Weights of a small mixture-of-experts language model, trained from scratch on English Wikipedia.
Size: vocabulary 16505, 39.6M parameters.
Experts: 224 SwiGLU neurons an expert, 2 picks a token, a softmax router, a shared expert of 256 neurons.
Training: 1591M tokens, 12139 steps.
Below are experts of layer 7 (counted from 0) of a mixture-of-experts language model. Rows are named router (the router's row for the expert), gate (a neuron's input weights, with its number), up (a neuron's input weights, with its number), down (a neuron's output weights, with its number) and show model dimensions 0-159. Each number is 128 + 24 x the weight over its row's rms, rounded and kept within 0 to 255. Numbers have three digits each.
Before each expert's rows: "mostly gets" lists some tokens that are sent to it at least half of the time; "comes before" lists some tokens at least twice as common just after its tokens as in all text. This comes from a sample of Wikipedia text that the model never trained on. Tokens count by the router's weight.

# expert 1
mostly gets: " sp", " Sp", "0", "00", "°W", "6"
comes before: " | ", ".", " |", "; ", ",", "–"
router:090128127118115173112180154093121133123132104135113147133142143105138164142087143136112091118087089142121125120090130133137141120148154125126102148140088062136100122170125143122053112095150153122099115167115146124121104117126114179157131111140151125122142092125113139165121124094110119128124134173100120092160159096139123144135146175097143125125142144146069095150080100130128170105164119120079109128156117100149101117149146152133131074107127158182139111132124124136082142123144149
gate9:102115126108090105148091123096139150127161159107109120151180102099091120125155123175162138091144108151101147100137168114087119161101117109099125121108127144130117093138111164128129173135144135131138111125095091095162124143194135112118129120118144124127136114133126116153156134093147085129080122135126152093153168114128129112115124119113150115149102137094161110129103127125185125174122075099147123114109106117078119151085116107118160158120136169123134114099147184120162103136097124
up9:116086110101116104167185137122149142133119069141147157162090187123118098165090119145123079169099122127104140112119107123159150069168084111133131201154141143114141124133125094131110152105112125158072169113165131160167113150109121144143142147132146101133114122134177165120103105121122128104114153115109134134153103165134141140114134109162101133148137128119119121137103157124114113144140111149131126119115099110156121095131165136138081114126124092143110121153130112153119123113166148
down9:128183105133119107141169111126154138144155094151127150149112181135146113137145139132108129101136146137116107105108146158169171103140118094127128159148137104110153117106114106089153089091120146143116143120177130123116165103118088116126108113118176106117067166120141102153129170094116119124101160122149115130128116143146136183157138112169107158119130122151124120119101127142138087117143103167096150122104153146105129142129150113121089116109087135080126139158156137162104151118134108
gate10:113102112145110110097142151145172185191096106116125128146149127108142118100157118152151137180159127153150120172082127122113133115160105099143157094085139070096132109099135113168141156119172095091125107120144171107109125135124134146094154110112096093188117150137152118178130141083130103192132174138166154137143109131153120116122139128125111158101161146150083090154128113144127105123147116152096140126115093111138095142105117118114131141129150117086092139114139143130126123121083147
up10:174155134170122149070101142148110146156138168114142097143079127105161095146137097124084167100149103121159116165158110171082092160119166137116095090131114116109145099121142136147116131145133109127125158082124078119101156138147143141153110164143138158150109106143158130089150139108103153112145096123079127110141174138137128101124158169140160148180131135103172119114101109127087123074089143119182154170126142105118138144113111123138132118116172101127132133113125105129149147167130150
down10:071115133142104147141096139119106166101151128137124092131113131093171117099157093162108151177156112117099168167179110124100127154137122144153148121118150184122115139085134118149124119130137161121159131156099146114072122111106158140082176110092131117100126097166134107140164169124124121100131162115105069124141111129124137124142103128135108155078130166130145110127103111118106103114121100154147128103107123128120121126136119149142124103142114068124110142108082123138123137146108138
gate11:151134099118130159088107114126109148194166134138130124134159153117143130125088090106168098107129128143136113127141165117114161162102145135126129137119062090125130134117127129142106125162117113118109152169116147124124100129142116155157139148152149146163132126109141170142139153116119132124108125150130122135119135081091171090082138183154148146129110124117115091150152132062094082115105123144117126139132125163148125122122152163118090129123143178131130126087159104117109131131144151
up11:174128117122141144123162127159124121123114110109130085140109140137107161157127135135098193104138147158150174108076109144129131149128143111146116130144149154119111138128164150098109127093113103114170108144120171111141133109107123124158144090118128177142137140107129137088112127135132117144143138113147138111114119134066109135144141074151084169165158126149118172097105152130109132113139145110110153176083165106106169152134149118118111157111147106139156109085164129084143128074129118
down11:102165085120133112090132118142144074158160115162129132131157107120148151147097129116087154143122160118125115135149138154086123123163116109114144129128081104114131134137130150144118150126112110128129131113126081195137126127122113130098137130125151111185193155157100150111161159143146095077182144159139103132177126112136108139133119141132134099122075093100149110099122153157109130166123114149093128147100142109167143132135136122139150136111114145138141089127130156141132152125121152
gate12:136106113086146149155157134156122135127145114086118132091095123109103158128139133157154131142137162138098106141129150150103126153163149126152137128117088120117106141149119117137143133116174139136133178134116128111111185145164150120169150094110127099106124126165162166139103119128117087153154114085084134127085123117139154143147114138115120142100158074119097113158127125163098147131113115131141133115146140130124115126136128157137126118146108088192128142173106152149144134123108113
up12:164153155105130135137125176161118157116120145105093119130128132148130135110149102117161138116100183134111169149137168137136133153128162175088167121117103109121135091123094119146114155104174128148132126104134132140089145166131100148166155099125101099129153109138149134106101107123123087137102117132095102150103119118137155136120145125126162127123105122113104144149082150114164130138128189139134150116132089165123118149120135145147154142096150103107154135123094165159129097119111127
down12:138139118175134110126095110148103112144139137136127193129098110121141139120140078118086171143126155161139105170115103123128139136159140118127110095156116143132132152113127144147144160159127076124113077101132141129114104157115117125151155106115123131156156152108106151137131108111081108139150177104142143135164133180138144133134087108129136103142105142104148144108111152081138157131146123139170095123157077152093163122089123099112164150138068168132119168142095150108085166078084105
gate13:133120155137105140121155146095131101117073110119106124153132107149064132148104175149105093095087126113117131103108113121124093155088141140096113099139130077144090112123123102110122127158119120089105113129111090151157144095122104142048148123122128140071176149122121128154139115103140121160144152100142141145119139122139145119170146154105142118127118127120151101102102119148133095149114121112123149110155122109191186163097116130124112150102158130117096141125134156135149114125131077
up13:139115131148129109156126100166126108101121157170114102153135146147124110128126143126126090133078110137124088149080110137141094131092127115154118135132144130097146106126108147083143108144120114132163136107160168114097091117107099180142119113117132135128117153112145145116150116122107080114140087167131142151120105122102108079137136140104110139119123119126184109140119104070117123132127122085137164128102137124121126128124175146164137160125099154083140171150116141134122157137130155
down13:101142146138144095163129117128139143116125160140115201122156138141101113140141133132125157104120132128105116180154181101112133140134121098136133083152125131094098151166113136140129118135143105152111063098149168136143172131102148143109157158166167126106120139177136144123091154116079080089121112137157100111104128087068099142168143134151119175100123140140135058149143140101127102077147117142110157145100093130119105148116151117129150108113133077150112150133140110117117129114122089
gate14:093116186143119132131131120130175112109099128095120165142149155123115117146106151155147124112102137155142142120090148112154164137097119121150097113110144103145083125104112140103122121153170144100099091089151101090140150126135106129136149105141115114138063145147196137126148117151120171127103181159123110095114167177152104122119149119156112100120149128122132102096080131156106121133112130112131133106100147155115155150143139131102129128167129105131127129171139145136124128115132132
up14:129193125122188118122137134125112138127128136117169131108135087106116112109122167139094143123179117124172128117100077113148146119180116083085117132107122099182158137115148145101122176102124136145155119089151191114160115128140103142170132127149113155108094150102114103108126135134122127112135162155158084156079127156128089088144141122127105084089153137119132127106138149086114183118121168117166143096163147138075116124108132169135147137139146137127145149106105092120115083150089106
down14:085149155153130142169074155095133142143127135075143110142133157106128146111135130128171140151154130175118146110097118119125107124124118132170092145138120084124131105090133132115114099139129135165133090148149156178122156165095149118122116142140131139075139109083096094129128106154102109132190107095131127132141144113128122156115112119129133129157079096099118137109151131132120139109128150125108152164145140126119127182109125142128109175104117117142148118123119098141116123103151122
gate15:159159149155143136114121079128131135100153120168091138103133163155114123118125100133108090127112115098150126121155117086140120129172125075092168134119148160148127185157110153159127176108128110141115157130109075128151113161121098139152116123123137154133146120137159169113127119143135109188099151073112143144114161104135132139174122143104117162114175092108127106177109111124125092140114126127127113154146117146093087123148114123161128109118102124135114142139107135142157088120125110
up15:119128129114151188150114151127148141124162122145168132147120146109115123097128108119115120117122121129132099133113089102155153103114101098092141133122105148117090152120105143145133084122168136163121086136140161144177104128153122121141118119116131121105119139115122148113116110097106119119110104119126154145132172117179161101116132094122112164109175153117142125095132142092127113097135159096123126130168147154094101113142159138129132121111109164141112170095098133120146131098128183
down15:151154137182110104126141139129123127147130106152139145101147123129168111105131090106116139174126109147196119118150169144140122188109129146117122113156127122095145098104128082103145109099127108129107143119110094188126171152115119114139071130152114139145113142098138114138105175166091110129151117161121119124109082100141112118120143135123113090124134099111086151114146096191131113116134117119124144136150130164141126202102081178120126173090082117133130134122080162132133146111143134
gate16:134117135115153118162133080126112136152119148113167132132140137129107128127098109142081126147073107133141119136146187161100147125104097157136169146159162087087144128148092119106103114135175081140117166145125168153163156159133116140156116165112123148125137119162130120089142099122110132119110134083106147151147117136147101119117157077123107151122118152112113105085133102151113103133144096140137118125132139099148129126166111123158100125113138066121118120135138161099111182118191130
up16:110156109157144109160107093118127152102166155117117113153097132048144144131125137138127052149101151154169143128083144098134085099111100158138089119119093111138127136141118130139122114124110117115118151144142081130148118093132096140131147152145122151159124089123130113119093110133097142131122092133093138130130127169127160114079092121170149093123141112106144143133125111147159177173151097104168135157125177100130066097179133091160135161167160132157105145157167117124140147106099120
down16:158170091149160135156113133116047127130103121096155126092103140144119140114070107160126147158150124088132130136124091144102127127148113128116116099141101192111157094175148102092120138153120153094136092095093106105101109132111168072150114121140129087097168125098150130077144114152104100124126119153175118107084133154127152119155102127138101131132156127145117095109115161138109076145109148169130101078118157159069100142077150125130129101138120109112108161141141093129153115109132118
gate17:112126170125091109137124122132118128106117131094122160119102139154166102123156128164123151122112106155112122148096095120147125127081101069168128142107112124158096123137117139149119170118098133113121099106101088149143123151164154144069140140152116185130153110114112114134107108160118155126143086143121131163138133119131159098076112145123175134147159116117150146117117099148087121156174072150130135089135058150118141105090146100137176113149122146102136113145111090121107122113141119
up17:116124138142124085166123138138124127104120142106099146151125122117159091125149137153116146132121152155120105099163050127090146128132126081152134121153064132112139110146107095121146117098105104078102121121118100128115098145107119123135151127120134093179135124145110126171130118151110077123115160094119115099153129145130158118109130167162124090146166149138120138129129097105134146124113085153176139081106112147183124131107109108108108110134163158105109111136089129129087149141161128
down17:103123145146102093124151121112143075125151140119124086147153187163124143103091124098106138129163109140113142140082090124053165179129160108136151131149138135121099148089105112129095106118141154182146158156152147139111101170138113135147057123145103162098096121135144131125158082128167102115159127121134134171135070114155139108168116144130124109135125156130123156114113135112069129115145184136111160127172139135119101112136140134133123121102156123134133160137144135111111128108118156
gate18:118144108124106095116132139134116106148125125134139132112077139137130127136071120147117122134150105103096161130106140142121119133120116146154139136121123142130179161133125104099085141152176151121156114204148137103155108109104115158120125119171162101117100174100137111129154128118187145113137132131117140160140145127127148122106142126120121128149101103089114166134152128169114156119150096124138183091110115174144109128138115178133132124109098154133111173138154113107094160106133151
up18:140120126112129108130129124169148146160157091128153131126097132118166118075137174130083119122126116154113144145095137126091119120126146134109132167128149110120094106140104076112146153165103134119116134128135102119106137114125142137103147112105154138119098112124152172168153089148167113119120123143045090071121156132157112107174123158131105124147143133121097109129134113080159119117135117125136133141152113087117108110091127097138103134130066146092117106090155155161119139126098075
down18:122084115122167102125127137151142132119143112138142171162138124141155118149141137142135148104089135086111130131110158124134110136109122143101128132104099129130132121154120150099156121143090135163152105120137115135125102162107114176102068124122140115168130140143142130136109086069089097091179118142120085147105131135141130132138119133137140145122131108161103111151109156146104153106132114138155098111142146109149110121144112123135112118133137114134156128141152129160112150148145125
gate19:148145132151172098108149125156122143156101088136140078105130139151122161147113136139129122112117113161150131128124146164113106104099092115153114095146151098101113174129124164141125104122117113126136151117126156144153106130179107117157125094131111097140149141159203118177174129151133130101105151126100122110071120113142128115074172153117134134152138160080157108111125139108120118105184128137104101122142167119090172105088156115123093129107125172157145174148103112133122130120138122
up19:177137124157161128121127146153147168153150116156146177097095095182129164123134183141142129160168102142128093176105132118091160101124096119129120109137108127077122132085153137098106137073124147102125125102117131158096135150141144131089122130104132155127124146147159131133139145133179096166170149132116143117137130109148139082126138121158145115098111132125152155126123109108123139134051127127146102140113127069096130151136133103133153135150137103160134131114133118107113135113151139
down19:117109175155152159138141145142156102166124147117128145130166139132120070150138130121140121136139143111164160147177151121143130142130110134127108086111132146098091141152137105116131166146141122096137099130132173185145182149152103133189176090117153112167137139145121190111137095133166136118111122118130146118115112153145128177141087146111158117150168152146180092139124114144139142118102070120136124075095117128104094121127111104124106146147107131129111138152131144119085135137139145
gate20:131175141152190137152119142152115110090182173129133142129106121159166096122128147131098073115102128087158119135102137133118075125152119110084138125126106136101111145141177132174108118101123109126149149096131121159112147087073091142094162129153176145118128100103133128154116129171129129119123146129107118139122090108122145138139076137112134176114109114162130091111144121144164109096105141135110151145161104098108148093146131127104127115132115129139175132116140185175126112115116108
up20:137104093145073167145119160128127147097113072134177118117093090105115191142117112140131108117122139136145096123108113122138149137156171091122150159108134142125150141119161125131150109174107143119161135129151130170099087151128153159095153093162118105129131138102148149146122099065087130125089134154102104091168157140131156139108109136128125104159151123115165088129072127129105165162135125105126080124144101172104107131127172094119100116126100118130110136102153103125088122168141132
down20:104110116138093107096095152112148079144106109163118123133153187132161091162115144142096116145112114155128112106121136157145154141111117140124129111107105172129154124094129106136088128066100137106147129182099129151154153118096141117151163089129121137125115125095150129135120193106123152088115144118151075159128137134149103126099109101126118175139107126140137109095119131114145131107114120118141171182142136136111126148103142130147103121097133147132100128134120122118106113132125066
gate21:140116138097138147147144127081109089130113157077096134144130109051132120106142114117122129136104126100125144129131137133131156116142096122141106158156124083155170144170101108122136136128073124146133125134093156113107135151105146098200162127121090158147126143104161083131158126116156133147129093163133115101125130153110135107122117148157106104115143133129154081131154123144103146099105156114134104063109124130175127129123124110122105108138094144149127087141097147111150146115133109
up21:112148117177133116140127124144125186122122108128144162180087128155098152128084107105157178144130144101154143136115123098145118152140087133120143116125157137170124163115139147122143132134110128125159143150152137132105109105107130144131136100119101117135089146162118135090123079151094154158132156155153147143121150137183117120097115127156116148118113136106162130119161171142155121141150121134153156139106127124143148128141101104123157121117128097162097168131161151131174098109147148
down21:142104155120145142141173115112135163129149086137156147122153119097116139152177161124133093063143169118173136113162151102107115162144145151089126146139135109126073146114143106110109121134133163092108126147154113084095168114128158121137054110149139114111148090094140144136149116057150157159126174118120076124108145110127130135142087142152149120157132085145193116139152106131101106145135119129104160145134096078146075141132127102137123099108115140130122179185116108125106147157132152
gate22:110150190148160162108143114139153131159142148146126139121130129107077146062132151134118126101144110153123147154147109105102106141134119093118165104092103113167120166138090131116138134087114127081160097114094121116103140155153180140144139147175102142107120155125129101151123125115144139175095140145134107123139169130118109106146081133152069092051136120128118123133103116143107144113121101135138152099153111103111130151121125121129115108157139131152119143106129087157149133174160100
up22:150169139073092140133119117155134128104125114103110152109172134121110139145138138181154123071092153145132111124109136139109134099135107150132101118106158121154161092131151141113174116159125134100082138124107125156127100130120115150121136089181116096135112099128121110135123112095153122076129076116123139134125118111126139164072161145102155136106091167148129115124143162082120116134111118161119096133109155140121070124136099106161109128119158132076176176130124144108113084140132135
down22:139124155131126104128151086082161117125122159153135128152170144137143152118095099150099115116130128156128113144186168140099113145127122133124163129146109138134137107142094152158128142138135104133120088157089130133113143141151118158118216117092136153128155117139152138158146147163164138149154137152104093146129139115154132141142106118109146148138134134151158113150191134122126145107116094101117117124149086118114134142113132111137128141102084129150093159130104111132133087153077084
gate23:130135107161130166111141089085126168118138146143137153140106088106110179109085123121141148095158119140160129125106085146132174128116155136150104127160138113152115105131107104129098155117107135138124115145086119138102136122108108130135139091116080143132103145161113074086190142153124130127144146117144156116100121100152103101107152152133116135097149094089122092148154162134079111145104167112166167152143137138095165106149140146085106134127156116134162175111124121163115119154115140
up23:133108141118156147179088106113164109098132154149142137116127149173129137142114167082070120162116107145100109159158168160140122181149122135127124172176133156124103119160082158115138120120089142133107143152160108153119124132111108127108100137102116090096165128125128117151168140117147124104173162128155096107104135093122131128138136143103146128091073127119084125127134161127093141138120164058094077113133113140134089107161135095142112115158132129114109073122150108123126139117106133
down23:108177152129100147091120106122120142104123127118132137113119182098111121135121122151131174117147114113120160123114102125123128143129109100106122097119093150155117122118135106156121130140129110119150095160131181171144097124132125141139124128134145163157159139113133139099139142171164166128126112133172090100143121123103085142110123128094122136131132149127124156081146159101135101108099131141081145149138130144093134119125166098116164133103134108152108163133122110138096146138171128
gate24:092117154113124126132128108116118156152139135081131157133161147119136129160214145145133114137111116111129116122131145106130099117133129084122127129117130111089147144125116098150128147111147104094146101120116182112116085164094145163155134145184106139106108105145112163093115101128144096106104166102110086106109083110141122111131117166156150133171148129150117121140095129126114099121149136129116122136134077119158111141115131136190116137122118206129099165129084102139135117137109125
up24:185164169164135142129154139184169124146101119145106162168118148129077139132124138054057154156126132128129146137131136151148134134117126168157116086125162176164121139120146117073089121129201110124138140130128093127128090143085131110130084137098140144148098134121119104139104118148137095150143188104122133154147118140125133130104136105085084121151118130128124145100142132159143119203119144088124145124163122095142102109109126107118154124120175097110136135124136108135133097105173146
down24:127134170133083110103112122140147158076168110120146100121163172123085099132122100118108127125166110131051126145144099145127134147094137143155059119174109112133114116162099137121099144152127183135160097112140136167113138092141116110088131131101171103118096114139104112125120152143126110114180118179148143125087152140157136120125114147156075151079147122119126136112160150143152130115168106134142118127161125131148121095135146121146161121103119100118152118147147122103115144137133139
gate25:132135150129073164166207136120111131157078154112152129148105113090119136091109119126129197092112110097131128137133189163114138149127132127100182117101130107158139152179158151099128143180143113095127098103110119135096145135099112146127120126136144130111149137101089104083128132116128153151109134117124115151164092131143127108161098115123092143164142134150143154106110114150105127160106131152146128113094140110162152134144102139125126072111125126128129136114121176091122095137152138
up25:152127147112142151093142127132128139106103115136136161159129110089122144133108117148154146121125132147111141151114154110110093123171106138117119167135118129096118136132134148122114144139119102145137137128131124155143091109136139098127090128143105144118134129083100100101130067163177126130130107139123127133133120125159096114124139113144132077145154128139148162114124153134156119117120113158086109147145065146121146128141125114132107129125097169139097110145086179126093094157130175
down25:086132157115148102122122147107151080103170106123146135147140151111127133091127111108144119146139090131102140157150106085125135159138165136123104144145167199148139113139145148142154118121167122115093133148116102146137161116111109113119085110067143174118123091129131103150117088094136145135151112152119101108130126139146147155114105132107137112113154132125134181115109113118085155143145122149135094136150129132121136107149142103166189149117099151168105121124123118112160118159124137
gate26:150109144197144138137145087154111079130095149113139139144129139107132084140151102132083100150132144117178116161108154141121141110118060135138129143114103090100148121128161145098123136130096129145103116124115127135134135148142165123124137106104106092140138133087118178152114148100114137119142123142117114134132139165145092162121117119161177117146145079124172102146138129142166125112120108100133102149147119135159116135151105121114135102086144187133105110132117171138112090128123122
up26:131170092084140138095181105137119147135134105122096133122133116114131132091125093137153158156162108117129113160113061129129124151108084131134125151116127084092103113107141144139083149152175153117138112137128148098120123150140094135142136131116120144156136138113127132152082159143105113100146122096145111132089107127116153121128122118142126152078132122104094096111157072129167128125140156146095092069146105171160126117109144147118142092190086098121098137089127130127130120102115119
down26:134147144106147134133093157114121152164140127128108116122163132168146147125192154121110156145137176118139159133141115117137115161143134084121090123097102164107108127160139099157121148123128110187159084157143133130103154159165131144154154112136147098141168084130117110128146096183150121108159162104128130176123165122133143141125104112112131134096112170157101125116127154097162093142103099154144091099130156125111131147167139155073115129134122124138107164101123115112119140096118119
gate27:111149129098069194160127166112145128107162123119098147163162108106111130122107108113091111089102139137148143155119181133168122098155117077136155118140113069153132174134125140123128094158139098126096063114131134133128129159147097155149132142111111146133135134089136097109155079130130149139083106133136101137149131121160072110160148150143157118163172127119139120116124172144126123131132135101125127125111114077130111071133123132115166144120126167146124107124110104147146097101149089
up27:097118106139137108146128111087140091146109133195130089134123168141120108095126144121138129099122127148126138127088106142125145168109159135098169111136113143091146069128127084172112108123131116138128110172149118160168084096167145150155114133106111123129154162136131136152125179079121109131123182171128106150086134097138122146151133075137109131126119077121134117100117131126158137116127129152095122125165124076136143168132151167078132102141119105129137134125134122130131151106117119
down27:130132185135132150110128079133150123144116141101129156117101149146207121108112128119116126143134115123110144128101136136123146148088103144136134114156139152137148135112146123092108137121109165147126186121134139127148110172104113108174129145120129164116125149088111127147119143066143161163105132153111125129141109103128078094118073118145152112085116147137114151120149125148121095099103145133122127110141150146135149138095144113091132109143132144130136131165124128145171113123126110
gate28:141110105117105140120086129133133157144103128111125123101132114141129150115153173101122112104156115138157120101090127153115196132094160127138089141158145093103117140122131140132131121146116126122159167128113145107159120126149169113158182133128100117155186145149110144165119129126125145156134144125105099123137183122135122125097152167149134152130093156110090077125130150102119076124134076157121125129154138108143126110144132141109108163144137106117131086143162140166092141156134114
up28:112137130141179142137125091117120134103132123158137083137166156117155091150147120142099087104146082108122142140142175113107140105154134083130125146142122159146145109162156133086172095145173118087144120071144110112142097138125138090141110136116120098088138139095111130122129130093131097095140115103130140098139124141160127132121169134131102122160101138117120125084115147137123105112109134148158121127130143108184128117142145108094095122122121130148108141123121117148138119116155129
down28:103172098130094116153094140126110120128101140142102156147160106131153156125152129142109162114181116111107136136119188092112121130179125145110123130148093129152090157145147071088122127147140157122111137147130140108187110132119096102124076135132157159119104204097103148124135130125139137112130176110141110132111142102144117181103108124133085117121076138107165130101141126164122156115101158145118159114143143083108141118144131115146097142094125105123097136178111105098090160118142113
gate29:098158109131123137172133144131100095104117118116168120111111115124142135146133127120162144118105161157121149171158115143108160085127116096169115179119130145154110169128134147134141115129135178131138154106157147107124120118117134089146152122124105124140127151128152117082091116106126155117120132167114116107137099107167112073141137144087098134177127136067081126143110102143084141106163128101115083112170135099163120164121167126066140118152108141136148129114121152152168110100131147
up29:153131176121114174116122080166096120100097134144077128150136126110111130131131127105141154121118135116135090139124154133120111132117123095084129122113121148102136146113107146146133118067116137158150109164157155125114089116124104115174138148129161091107137071143135130132122133123104112107114166111158115125111092107094142119140106116135146134132108115129130152141142125127129115128132143105167134124126132144168099141136113139121169114128118153147106144137138148088160122094154147
down29:145143125097145166138099113144087109115155105131173123126125123128147158133106134117130113138114132111155124100167093162130104113157144132083192111142140102104088115134094142172095155117152145142131107141114148141133175103087155143153146120150143162119121103202131117120153125112142135118158104143134098146140160162131108111134123104123106117171163119120149132137145094158082116093111112149109159136129113134143143147080124110134117090125128118151117135103136118099128121092146130
gate30:113146131149134151122117104130116137129138107133109149093156121114109155116117148156111132105111122135106084111080125137112127110082069109092111107118121092168135123155157130152131178109119140102109126120129106129157115107125100100089146138104103149111077128127082141110139073137129121138112127112114159156108130149167121149136067122163114115147089118150145118133082141141119103152132095137147116116140162111144097144107121118155096198131105128146115118144150141137111125105163118
up30:118178115160123116077086122148103181168166113155141118103174140111087128105149161135124101156129124148124115136168133165137156127138111094168141180137147162168141105152111137152132141129127136137110158118102130100108141158147099119156146132135128146108108139148116066127083096147131170146109137149139139145149155168135141137145118084120114130147129150116089098097118179130101128118106132104140125139191109104111156129042123121143142138106133119150097102148109134132108142121119104
down30:107139092120106110133101168167115138114117072098124117138110121133135140107112140119129136133102095142139095098137150139144148136121131143146188103114120115101109129147143127120126116103124116117101113147148106148146118134115136147132037126134123149167125168132102157131104134131157110149137098159125180122138145137131100101090113119090095115110124163105098138101130162127157122124158146140093132136129132109102136140176147138144128166142145143126137114111098113114163138092093137
gate31:111069136105066150145146072086101130134126115121113126102161127090135127159108084180131099152144125131108111112140097126137143140124122133127113123111159109129124155137112089134152108098126096122121140125133141144130158166175150151113125149101155142126125126153135098125136130111120141110135145069123099099148102144136146117124144077124126122083169130143094104155136114135077128081133073139148123162119115171116099064125126157132098156120096141161139164146093134143112127104159112
up31:158159175116133150116124143146080100115117128152145121161129127181106123090161124118139136104093139110144109121104134129140102124111161136102132101145096127168131143134119124127123150109122107096166157090136132157092122090115102182114101083113107135092122159160146160124154127148149117137152112116154152141122122150149171160146088168108169110111136142153148147131137150104136079145127107121089113100112131078127120134097140143136126119087158114131127067115135133133093148107145147
down31:137128111120150158107123149138088124112108110135100097088148124131125137125171099170097159114135138127118128068156098082109123163113140109119170145151126128132120118150102106137075173147126173091136148119125101111100112120128158126099136142101103127148094115113121145138118163141099140103139153157149136128181131098129117137104129152141160111105155098124101100104137139139141097116144121097122106099112117108192083126118139099119123094122173147125088116118089077102118138129166154
gate32:121173095095106152131196108118107103117156097137096136136123153082099057113108106171175129121175116078128155114129130126119115144139133099159157119107120111129120147093117122121141116133131107099133093163133180114130116117140140117140135104112166129107147106141154106144093116188132137114136133118140096064129107135134172162114127147115139120132155155066133092154134137137125113150156100138115108162121106120147140103112094137131145141109104196110098166098101157108135132159097140
up32:102114157157120095144116095121109106148100143109118136105151117125127167125174128109125133114136161114112112138066122136107144137112130114079151108130130102115105182089078115140132149094126179096152118119087128131174140087119109119131152163151137114129129108143088104082147141100043160142111125074135142082085101109122121145106128102165150141101085121138144136145130128116093124131130137114148134096110157121114131095140135118143129136127126131091121103075118123129131108125134125
down32:122142171145091120125117105111154113086156108105117132114145111123141104125152114133087167124166101106086143121093119133102144125135123126133119112118147099111114127120097136101110155104144119147111114150131149132109110127154173128086138107110163141129115140077109160155093112115158157084089120122112094150153150154156120113150119129180132141147121161108167127099121116136109130143184126094058123119127123153132086156176143154136164101127103096083119151163085138099110141126128140
gate33:137110145108160127094154112142124132126101102150139150115176126114118115098126170174116084096165092155152097155167121138121138117143061108134144131152126159079158099105128153123134113144127123103116105144118154102129113168111159137113116126136139110112129106144110123153122138122151154086174134160101164096142116128114184191121144117148102152135099114109118105132110117137113098147088138136115103159124155135116087113158096108147122088085143174141131147131130145141136168160160128
up33:137138103154171107158119116146107170127116123098153151103123134155156096154143092150125151132106160136105142130137080085133139108165159094146115117109112151146180131120114126109150126099106110077111124149128126110142123125160117133136147109144162134161148162144172085105171141154092103128077100117112110133070130151123105097130077157141159125118102126112160152146137163147083121115121106143096125135130115152141155150139117132139110165182124124092156190146120141124142081113152083
down33:127102112114136085150163101167107112141158102116128161147118123122136119145089093096115128094136118127112150099106142156075145153115111149140094153141164132069137148149118111148156180128118103099158105145148125158119129081131128124126038127095145129095105142135129138119149140134134145152121164157149093118144180090123097085131125113125130158115151129155087133108127138161119156103122134129145146151143140162167133104122132136174188140105169139146175178108111130107128113105100095
gate34:143161167111143112114116106116127118122110146141160159115072128102135145118108145115137180104135147095162139086098107132073112142111174108114154116154132116147096121131118116162119164094110138100120109062136128138144127119127134101131178106140092152173117102125153127125137102152086103107141157142124154111091094094105129098137098089149132181098128115115162094136140092131115123144141107114141150143070115135165125155130142142118122129160159119151159133171137110156135151165162081
up34:132108132131086119133139116086133080119073155119153106104130170110156121087136112133134137146134150094165147134145085149112129157148103070136141141095156128124115137134104136145120158117162164145123101108089123129105136108111125136121112131144128111160166134127136133138184106174105117097127145119101138181142099114092125100153150129167125108119129100115136122140143149136087101124104115104154165135157153113090147160102132152140162145099108105150143164133141171153110115165081120
down34:126154127127181127114131119140106113164151091147141148161134056149117134131166156085130099124136138131118179106166171150140123140126116141127139123114138140120146145119134138166147101107151099140127156148132153130161158157142106124102094113113124126085069118094142103145086111085130118144115112112119142109117162169159121132137126134118147140124132140120151129141138144150115163122100175074113118137083124092128111079134171146110139119134159099101118102150160107158126130134176144
gate35:111107146143137132133172157150138157125114126101139108131155102118125151155179114080157181082158126136121118151114137121139125153149110125093116148109151141121140155142119152161080112117142118124127140057114128123147117131191139119137147116152141125113083112119119120105137134130095136117101120157125155091127146142163170117110103141148141115152093115098107097106120110162087129128100094105109107092129094103140134127105144086135091130165129161147083140152104138102115108163131131
up35:099100087147154128151096111071124138130154125116136155102098131158180116115113139142084103126124116119163143161092146210100147128115128145118138079150137137086112157114121127136134149099155106145132132126161146137095140134105139131120137111132124099157161135128168170136110130176150168130148134136165081137149119150119142121144164142172150154101102153086148139105169144129119113125108166144126118148134083106113123117136145150123113121099114114138140071118174125162115158113153123
down35:093149085165116104127138107105104093123140174127137138124116154117180138125114158116111120115162147156109119141143132154147120121145156074134167107156117123111081139138127103128148165124154088119167127124168140128146136151128120124120165183099149139158127123106092105156105161132159102091125100118123123126087070142125130139115124095078149151119147160150130163106103106113128101128154167136166123149160131139115112147132144111162114140113128101137145147163132121148125153132092127
gate36:129144149138109105160106163131145156098107147136130109141095135136123150139126137154125129094135122107140123134104154123126172082150136074126121157144119122107144136118142135133100120120173069093107122157109106155137160121130132133122154146087113153131118105116122128134109122063145112147136159129083153095119122137132141096100155161099106130156126154136134122120138137124118111107114188085127123114151128123101110128143186122109144145116132184165090135126069093135097112159161106
up36:108125163112130132132133124160114122212115127105065154110122140090138100128123101141118130138147142098132166131125138109115121135089123109119142132129112204166144145115144105129170110115138100151137144134161169119128125082184122130171138144139142121134171126169118108099092116092126130096159160139153142146145120119098129084151117152104145167174117145165109140149135102133155130125154137144130160116094124146140160136131099124115188100134118146119156106122155126141142129079156085
down36:099111114122152111118121138125099129142111139102105147135123055122140116091081172119149152110179116158159117118141136142123099114095090138166150120154088118097106085141147189103108125142083135132101118102122138139108145126153132152102054092146120098131087123109126129128097122136148124094134116110078085136107097114160153129177113114143116117129115164122155114156110108108151128088115162138098114145138087134142127147106116089166144120167099111124152125153133159133141102110142093